Experts of a small language model.
Size: 12 layers, vocabulary 4096, 54.9M parameters.
Experts: 352 SwiGLU neurons an expert, 1 pick a token, a softmax router.
Training: a variant of Muon for the experts, 9878 steps.
Below are experts of layer 7 (counted from 0) of a mixture-of-experts language model. Rows are named router (the router's row for the expert), gate (a neuron's input weights, with its number), up (a neuron's input weights, with its number), down (a neuron's output weights, with its number) and show model dimensions 0-127. Each number is 128 + 24 x the weight over its row's rms, rounded and kept within 0 to 255. Numbers have three digits each.
After each expert's rows: a language model's description of what the expert responds to. This comes from a sample of Wikipedia text that the model never trained on.

# expert 0
router:141072175160072096140110105145099097131180117105132137122129132116131146131119117124136160088178170100114128114116124144146123127123097132103158105126076089135132131108154104084140126143130141115150177146131147105132116103168133128160128119174142126085156132124153106097100113127099121098107113139140168142121110160100169104112149112156145070121151110109126124124109112111105110138128
gate0:106107130124145108130095111151125107155096116127183151147140145117112117126169092081101155120108140133158147106118112136158079088096183143101091157145129124155135153171151135124145146159100128122166108125129104067064106151116112166159082096189137160095121174151167153177116150142145112107090153137123075127108165112108137139105111113138138149127116138143125118097145086088157150132116
up0:115110126141113123150135085057092151084142119130106130161085112132162144094090153105108102129123106100158127084137065118143119132133127100113156117114131145097144140137153162131139135172161142147117097109120171123146137095154154118110155141120104107101151142157126097122145107120110093134103136120138138156144092138186154135088111158171113132144125123120121200124122149159113123127133
down0:158141110151116151095175147128124141103126115147112157151109113108135096085124114143128174145124138130107091120098119085136076149102134103182119143091153144164146108109128111142163117140152137069120126133150126111153129134138130146127148152093124175097137122124102131172068123098125113115122119124143095115128124106121124125192105132171116137132099117141123104159132146181112158056112
What it handles: Second pieces of split words after an opening fragment, often in titles and names, such as W-ow, W-ing, sh-op, W-et-land.

# expert 6
router:091114144161032126184080137153085103127121142099162134176101118130162130147120145139173132117149134140162162141108191130157107107137103162116159112135123065125148115112158147102129120116146141096140146112092128116142212089121136133155110150188168108141148151133144105165106117102104128108135121143148146162148130146107157156124096129156141096092144123121118130155122149109094122123113
gate0:173137159154150110120076145144154154122122123120115150148119141104089150132128150127112136116119074135104128091113130127155146127181138091112105128124164125159166141140159126153121137088151161128106144147127147131137148071088170141104152121189103165158131153130149125132112120144108140126091108131138112117102133105150117157144123134131139135082109060144151154141174134147121130137171
up0:114153115119193126108084144123139123165076137148134152138128175112105102144126091179135155110147122135102133102126138172118089149139168101146080162116145117120131159156141126111108139117114110150115110088135102100114099102113138135170098108153088106141148130121160146171134116125153094142126150062068120093110112113114127131121167115122137154120133121144189126155148175186142112173115
down0:119093087138166107130117150133155149150168180130152158083141102142127110135076140135113132125117095127112115126161085117131130133066098132098140165135104122119113103126161133114107146100148155129110154151145128153170140127094185116096091109138107157095119099104131118155149149151171132137144097141133077141096140118140161143109089129127145125145156131104097142119147156131112163102146
What it handles: Periods, commas, paragraph breaks and heading closers ending prose sentences, plus conjunctions such as but, where, until, However.

# expert 3
router:119123134178000092191078134164079100144148149104124137148101138157129130153117142143137149119149141122134124148149160145132109102164114168116166147162108050135145114078124147075162095127135126110154142108093132131097151155112137114144089144156136105135143118077143134130106104094121134127133137133134162117132137174104169111138110116171138091109102114117134142158144136112114103134125
gate0:126126121139124094150148148100140098195127117156100112117112155099079114134101135137092120113123160110122121139134094158130109146118151148157145119105128103158165148148139177092093147093068111097159105144091127135184146154162117139115094125114085116134147136113107150105158150142118157121155128181119122138133081163110147140110156146107173132127134132154117116147118109147076121161126
up0:162118164110145108114129181118132162148180115125102100140170142123071107111164120124143113113145133146106137135140094148114101107122136133151144150063097128138126167145120078128108142116099124083144141100171116153175121107131120133103118128103096100132093116088132126148135141155145130087157138104140130083103109160119108150118153151087116115135168146135123085133123125104123084125149
down0:118168138116136160066127174094145114064155116103122147092142144149169110134068147158133108116122124151128110142168121143123121123084105117091108107076129110121161133094120100170185121135137156133144130133144135151149111154096141152132136106127122151107140097156143120127110145095145137142139137124127145120130130160098145163141176172103159186133134109145106121154085104135125151084107
What it handles: Role nouns after nationality or sport (medalist, actor, politician, footballer), year prefixes 19/20, and pipe cells in sports and election tables.

# expert 12
router:113099149151067109114130110148093077131160102137131147156129150163119120147159130126193182118143158106127164143114151147130131119169135143106153117147108087139150129114118113135144103120125100135147135150119134137114151108137129148157107128121153147103152119115152091121093117079135129120140098128132135117109099152138134120150096133144128124162104157108156143148126085128121110112151
gate0:140144125098121095104124103140126112115143155158123159151153121145113133139129096138127121144103138179106121134101130099143123108118121135128140119120105150133154079160113113144112131183099115089137075107170140139122066147072132125113124114127150147127136110108174161165171102078117098117147145092141142123174106104160159121116141102100090153176128142154178167114157103080148139101113
up0:075113135129138143127156148127152109161124117070088119089129077124174118094110106085133100127108063112099136132142126169127115109115124131111120161114129113136148122108098133142121092122135118147163106170120137083161139115162085113113087110163122101151111102142083156107112112121105123126095104167173139130107162153048103155115111145154120134099118108102132129144105091143117111139134
down0:106118107141160127137128120099185181146185146134096153128144131114112105097125135088108155095099102114146136163086163152114140157140127135110164149132149073079150133130153130073161150118152119088110107154127108127144129169130085097151081143146103157129124155154086162119126103142118122079138156118152099109106136096098111169122169102095134097140104149098113121129106116142075114140128
What it handles: Country, US state and government words, especially United States, Senate, US, California, in election results and political or geographic articles.

# expert 15
router:137073151168093109164133119147103100118146142145148163117109107183149093125135110118149127116138140131115158154106171114131101135133100115104164113160159087131145133104135189140140105112125124123132144086126117138105123151130136132132102151128171088134131109093117119140126128135146108137160117106144154147148099194121138149119137153146148088109111123134117111153098129142120124127130
gate0:143110137125113090122165143125163154150201173124115133144122171149139118164102118149136129156167161092105162100123140096123129124136102106122136116123114139143137143099126100142167165126113132145187143154137139139124118170171128084103176094125149134155145112120141123082130148143111107135129122108160113143118163148100099109121149123150131119116131164123115136094170137131084160172122
up0:170126179141125086149114144125140079098138126180128099139109110157120149139123098117169151137155139121097089122113079104116125109138160102129098119150145159105130169150138097116132110090130160140128080120099142142126096140133122121102145125096123152141188130111106135130105139149102133114098104129171113141115089173149105147144092135091144126157144128163104139101099129127126144136141
down0:144130148112128113132124092130128129122152121155141116145119105112141132116127123136119133097149123129141124155111138128133183129122139152147085104139139151135089144158134127129086126116106132116104175133137106172133130116137168131149158097117085117140167131169083137150142127119146072111163111123185136130107111108163110144167143125140087157139101153062135136120110119101143120132147
What it handles: Word-internal syllables after p, t or o, such as p-ri-est, P-ri-x, tri-p, prom, ro, often early in ordinary words.

# expert 2
router:123117159161080130122163108130126059139147140125110092173149132124135099106117128176168175126138148127145141141108166141132136119161124134112199088138151083116144114097132147109136101105112122112185157108144109158129153141116156148120108106159089114090157138131152118132148163128122134130188127135141174131154140135152169095115147134153142101099121074123137114139150098102126091117129
gate0:095121152130138143137117114123104141132085156095119132058121134145105113126125110085158134098110140103130176126131129119130136115123097130094128127117073152119127115131141114133121116108122075049150128106128147124153132131155117146141130124104144169152134082137154110125093142103139145131115116109151118148125097147186089131176145119141078129096108114138152094123144115122147122124085
up0:134079085110128126121176170127118134114157081167140104168122121111161146128143171121172094177169101152164106140126113109116167180118171184116150129150159140097129130092120128132171090133111168166117114086092097133121132106138113152125128133162159092135171121138148138150137168156123077112143147115127136090138094115166128129102116124125106120140133126128130184083141137085109108093121
down0:129115110152132079173127102143126101149123121126117138137102175152153159113145119147124126161088154145143172105116124140150142142157118132121143151075127107139130122098200148128126130131143158167132087129139111134121143137156125114132114133096103103136131130129140168148152139138104134149112156146098100140163084103142100113078148080120121146127160157139125163111140128083193082119134
What it handles: Opening pieces of split words, often prefixes like comm, att, cont, m in murdered or manslaughter, plus bare spaces before years.

# expert 5
router:151150184212093108145149107116129055144125151112127115135115125157094088136148150164198167112131174136109123120125166091152183122140098153091193117139143095130181144103149098085110116119107155095169104118117159146145141145115134140135144104135137151107155107130166125163112118137113129143174111133164129163131110146114128154117085134128164122115108127125146146123176144090106122115135
gate0:094139132173129110110120104113121141168138141101188079160135095124139139114122097105096108110110133143133142116118104143152097179155113115133167151119095118122145124122110088154159151183123165115121123135059124107160148139155146134163174119129134177118154133127126097119128152100132116099137117163113121098173123166104129126149135127115122143128161109166133099147129111103091144115123
up0:136151196121105119100096106160114130141123136098132122105161137125147086156127119127083135101165132125113111138138128115095119135153160124162153108162126142156128118111147146139113153187125099143133148156097129122106120184089123096128175172108162136122109101129131130101127143136144119180119121125139114124151100107138133146102138088170124146127113122114110105099111153085144149128146
down0:113122140132153097141116145189097102161151126124145112072124137078171113164122146126136152106095122111069118143122150148133128143131096120125157142102112179106169144155134095137111098171141117176106085102122120132151113166126163078124151115128105112128090114088164099105079172099111152165135116157134152115132086084191114131166162139100108140100187100127145163116127170113151163105110
What it handles: Single capital letters or short capital pieces opening proper names, acronyms and taxa, such as A in ABC, N in NBC, K, V.

# expert 10
router:104120139160030088163106091114103088093129107116142127123107108133090150142139155155164130140143138096102136142138159135154137116152113120065155136125118068189150106083123114097138094142138137102117132078092129106127148108128135130172053151154138125117162101144109094138089097080138159120174128139145118113149144151150153150170128156155159087099145137174145131135136103123100087170160
gate0:112098140108110131128103112115140103086144105136140092113131106127111160096150116109123137128086108112152112126130146140157126147104188123127153148108135110123138091120115090100155097165124107099147111127134122127143099075157147147137139151161147133091142111187166149088107108071109126124133142155120113117138132121133131108189107125150108100127105101110131167116106111097115140107157
up0:112141129143167096145168152134148151160159118086130156110126133158134134173131148145180122129080132120222143111094109144137126120132097158114128111141084116118135108124117114158115118105149125164169153093145112108137182137129134117118126116131148124166088107093113121149083153109176114116115120123117132132100111141144155162142165141134120149106133180126173115151125130135101123124120
down0:170148123098117108124153153129088091119152177129138142152133175154171170124151100163127138098135111158113154177125130093094115149128107098115117127125165101127124115159132143182125145131144165145155145117172122146158118144081147098165130127156108147137098105135164109133178159117083102158092121148148150137098121124131084172154136175156113137163098113113144160107132141154135079147185
What it handles: Initial fragments of scientific or technical terms in biology, mathematics and engineering, such as met-hod, br-acteoles, c-ells, car-buretor.

# expert 13
router:145125174203104135133116141144113101138125152098091115206145130163105096144115111104154187133130134132152164177158148133162161084179146162170159141157114065109121100110141118101106086138105121087154121111129134075129145121109119131160122117174084130085158132127130136159168129151131133121167111107121160144131132143123143114140133158115137106104125131126128122148170138125151135128147
gate0:119114142155107125103123107155137106142120172123114124112161095136089112110138138109144126132135125144161143118119146104104135107132144147139082118106147119105103135128103178129110141186111191106149099162095145107123152157110104118135161164140125148122116144170118128113110120140116100142118081090088127135083097126102146121134103149150119115132121107160124117135115111102115159078134
up0:128128136085125160129124125108105139101146097079144150147168116135103143135106084144073115137118135159135139108150138126139143112176131129105154118118172155156113106118126120122138111134081101106142153108135140116179139118102118126178114116122149092108142144099127115119105118117118119138121152120122126167104102113124102099095144144173134147156144126123104178128134095153135096139133
down0:149137136147100139114115136130116112135166129133115105119165098155112137147141152137120137113135148164153124098112137127144120108131122141158128107110145136128116125146093073130118117147123119115137144074160149186132111127105132101153133145151108137166150130125138157129140141132107114108148125158181136107104135125124097144163083130107168106151138159110119142153168070118070175155143
What it handles: Single consonants or short consonant clusters in the middle of rare names and words, such as Sol-v-ang, Re-b-ellion, Gre-g-orio.

# expert 8
router:124108184162078128133116104172099093157149129101143116130129113135143134133142163140126158131136148150141145160144156135153140114151086119122140110106128072156099124154137166133118107105103131114140093106148127165109101114120162144141144094145137137080178181156155090137139101128192153124163132136063121118073094111143139126168147104120122087135121064127140116132146146113126135119163
gate0:171152174167125134061140099176153144154138111128099139134132133102126144154154125127149139145079138134154136135155101093101103167121151136167078148132103159134161135101145183151125152137119110141109118141122157166145136106109118141120141110116139116160135121107127137133118099155122098123126122136141111084162090164093144131133131155121106132159116125158100110129140116108146138165171
up0:093123081154132112141126149121154112134123111132145122109120131132156100127119120094096151126143163164117098123084163112089120129124107084123133123114147147092132123129092162123132095093099111139128113107100139142141145147108120112152145136142150118078107138132151067096111146124104082147136105131097152141165099109157105133171096136120139123144143104150113116096057094168101163109099
down0:117140119150123111132096111137105155147123105139114135107140133122160139118131129152099131138081124117150101110130101121129144153106118134147097108088149136127122125128106131108125093115142134156101134165136102130133134104112110113129187124118112072141143088100132124129144134114144132160112120174127115140107169151190110119148112161094168153164116145133134156112110167086111147127140
What it handles: Plural suffixes and plural nouns such as s, es, ers, ions, ities, in vessels, races, goals, discussions.

# expert 1
router:111089170143103118145141113149108083119141145109134138160158113157123124154129116162177187129150163118107134179137160133140145148140148102086208111150126052137173141097175102097151092102117108095136116117107131113110130120149161144142120077143119131084149147115128129129102108115166135136168111092095147163133119133133151139160096131176160118120113129101109126136109138120138094134137
gate0:136171162118091141121108085134144082102141115126157111130120151098124106131116139120119131101098116161085107127088116112152113140107164121138097143114137124159117138096149150158105164141102175165124133152146090145138087143124154144137113128115142108123110119154087117126118163107129127183134126176121138101131175141116095124126133142183119110094154138123121151142098148132122142116095
up0:132113109123104127142133119119122173110167120107111131136110103132148118157156101112168128123124113143146164128138118144131123152133116151150108087120120141100119101124142131144170135161160124079166137133110143129110131096106121149085121137114089154152138092101134123119156119121115160074112111122139105094143105108123146144132134119123118149152097116108116118141114104100116140109131
down0:139151121183151144152157120155102105107113125168152119115122073118135142114152127109153122104119125117123139125108154140128150134099105085157112145137144117137138114133109096121167094127117161144163148129159126142127123179143073094132116095146159157122175157126143171114102127133170144096131118116158153102145129152139143105154116130145100132101148148117097163071122125170148132108146
What it handles: Line-start markers in infoboxes, lists and tables, such as dashes, pipes, heading equals signs, digits, See, Born, Preceded.

# expert 4
router:099131150175000137175049113160095105142128123121147176161111137145123092126124172171125152133145141097129143135116150140170137117145134152113184143160103056141164113107145128091148106093132142105135158124114134127097136127126159138139085131174144108090139131114101134135101113088135107138150116138134167117118154171127143148112083145146150105108118103151110120135150116101115107131129
gate0:145101125138135130140120130123124111115120125085134176119176132124155109093087091161141154069113164124163139116149124179168128107148111091147104131116118118136137135117156126147120173126095110109092138157084094129135114154111146092065108116123151146128154132112175114105065144111136071115115132154095112122143184154129131112114131145110137147119119099169098144128158070140098138152140
up0:143172089124086134149142117156142089138154124103130098145158129119175123127128127113128165135126146142125137110127145170161127133100151146126113105166111097166155139121184104142116120121144138110083107129113113147112152141133143094088119147138146161135116156154123143121066104110153142061127101151129115105201142118069138087157138146128154121116124099147105135117116129150114120138129
down0:152097120092167104146156122105114132092105120157144160116102110135161129131131128116128114136140135084132102151122112134101101106123109168173144073167134122115123146116150166135139159157105124110078139141142117136165163114127125091112161110119130127138149089119126145185106117153107143091105144161099095118145123084158156128111121138115100079165080135122117102144195143138136127107169
What it handles: Pipe cells, semicolons, commas and dashes separating numbers or entries in tables and stat lists, such as "| 47 |", "5; 0".

# expert 9
router:123079139148087109184118092161067121090145152125157112169147148130151114142149142135144165104166173089147151138106164160129160124131119136131139141152107098163122099085155130141148111080123106124124123133132077121150161108151170176141110118160107147110131100142129125148164112130116183140146137123156156123132090160096152106151138132151166104111073110108121095185140134115121097153116
gate0:132154145115112156080110137119142124100123093139111120116136154096103107143170099137113112171149164108134105169097122155170161181155082126118106148085130108154091145137145102124095129080088105106144111109147122102155126133116141124107082114121157097098125136093137159140200136155117140106140130117156116093122149128119119115158112085122143124113077085109187122091094080166171127148128
up0:165144127100170151118153139153150157085159139113062083133147140130146152145159113073171110149142113127097131113141123128160093155138146086114095137129185124123124104104126120100175132155107141071133104109139127116092121135158141101041101136143130142083153138141169128133107143133114108140113118126120113119134127115125115091183124151135133109126123110107126105122137073159171164078153
down0:110112073143124104164136185134137142159164142166177103118151123146161124104127068157141100112091172142173110143161091150145144118107138153114125106073105134102114093101112116108115121103144097098126164114110140138136169086140138136188129132097103062133181127109104128159113148130165116137126122116158115142140112144151098144146124138115157160147103115108144157163142126108118120164137
What it handles: Adjective-forming suffixes and nationality adjectives inside names of organisations and topics, such as Econom-ic, Leg-al, spirit-ual, French, European.

# expert 14
router:150109182122101136136113121169072088165183113104138117179147107156150137103122153155157171148153157086128157126122152118145105100152123140115186113140132096170154087126150133095103113122086135105160148111088172145123144137134155152142117108138156103098138108187141109162158094143129158125124160098112161161132126156103132122155105105131150120113134131156139088146135127123082135103119
gate0:140127124093103105130087127103137102129125127105155151126130079123143102086114143152128138086108128114123123160123135165175141132106077130083082107113122129140125127131122133125156102104146120106161148109153135112117081077125090130147133195101106105136134070120172153141116140096144125146118150156153148215112129124139071170120125150110087085115126109098118115108100079146116114138155
up0:178135110109117136136107118127100130119142102092172172101148121142132147089093159152123117071124128150135116173112136145139149114122084122100129109144089141096149128137087108127088095109124175132175163103128130090102080074144102087099146199136123115123139104144145146106130141106181089137151132130103132191131130152094057106100164179134104064115118117102119122112105092147119121130115
down0:125088141184138137154078128120117104087109109130119158097156128125145111139102100103126124176138125141104092107099092129137108117105122142133141113177144114139144172156116118136152108125136085113140102142121146132076159121086123149101112100077129087145131129081149109106112125147099138146118109150109133125116169126126176118085157133136120122102139110110108141147101164107128142149158
What it handles: Function words like a, the, was, is, has, became in descriptive biography sentences, such as "is a teacher", "was announced".

# expert 7
router:100082147139070123147109079179071109159172132096107107144128118173138117146130157154139138093150134112121140128133147141151145139140091098116163126145114076108159109099179127123155117118105131152188151123098124133158133116150160137127091115148098116121160150153140131148138128099122159154138130108134132115133113156119151122155108160143138101114091104118091135181109139157088124137136
gate0:133170133101099133117117100098124120125117126111085181136141163152111113135101150105135116125124150151124147123155158127111128095127137141129186108123117158112155096097141132075161145142162131133143119131137115145151112120099123147111126177096136107117081100131095159149079073121184131169128168154114159162137111136083102134120101139111113088139097142163119101093108103136111131145147
up0:103124121169143103160123138096142110146146160162139155136087104125125111150144130219114122125125126126114111152121096185127134160156127146117091171101144098132061092162120118108166136092128129150124162137120147139093125150135122110118142115163096144135142139147148117134152148127094123103122129107167112102099143148155139142153147143135143166118158142096170161134124136121143165128134
down0:193158113105100155120138104106100125134152094122116122074091133155108118125150133138151117120132082147134108131078126113107087140138113136109130156103083162126121156091123159134119134118178119119131135184136083101114112151174151114086189104140078128141136130138155067113187130103134105108114157114126132101091116122146112104113155164121141142115115141112132111154140138133111139131123
What it handles: Past-participle and verb endings plus following prepositions in narrative prose, such as released, located, signed, twinned with, deployed to.

# expert 11
router:120100172174078112126112083165102084112144089096129148119107112148112133152144134141110149088114167131146109129132139151141121092149104116122159137111091091151172091066116132131146149114101169117122117118097146153148154126117130133116079112149110126095119131141108049145138110105137097138132144098111136163151095139125135096162126141146127120146098101146111156127127109113153134143168
gate0:155078120147125142124159127173121188134155147091129111139100144167131098136148171124136150096146082114159158085167130134121140134121114111131119112135111121137161134144140139142116179136101146137138080121122137144126136109150121142105132183101145096111099183099129142123114117169105149140117168129159119142133121126145146128094169110147084140116139151087126157130122147113153129179123
up0:118086148153089115114142152141166153132156164156125119114112123125082127136169172116087115162121145147113112125126148119138115170135147160078149115144170128143126112116173140137158123132108123138111123086102123137103130106085138136128148167102124153121121122132095102116096073107101113164162138122113131121119127132134153124128168183160123101135116129150082191161129177105133151125134
down0:153115125107123128160160129118123146158129108145152125092134118142115132129128134134133136124114112149152141144089135142148128135141085128172102108104091112158117160117135163123114123136103138134155129148132128156124087096140097126139160088116093122135083106136088089142171092104157116115111094136130164141105149131149103172132128098117133094104173143164086104132128085067137133104149
What it handles: Pieces of first names and Hispanic or Romance names and places, often in tables, such as San, El, Jo, Ju-an, Gonz-ale-z.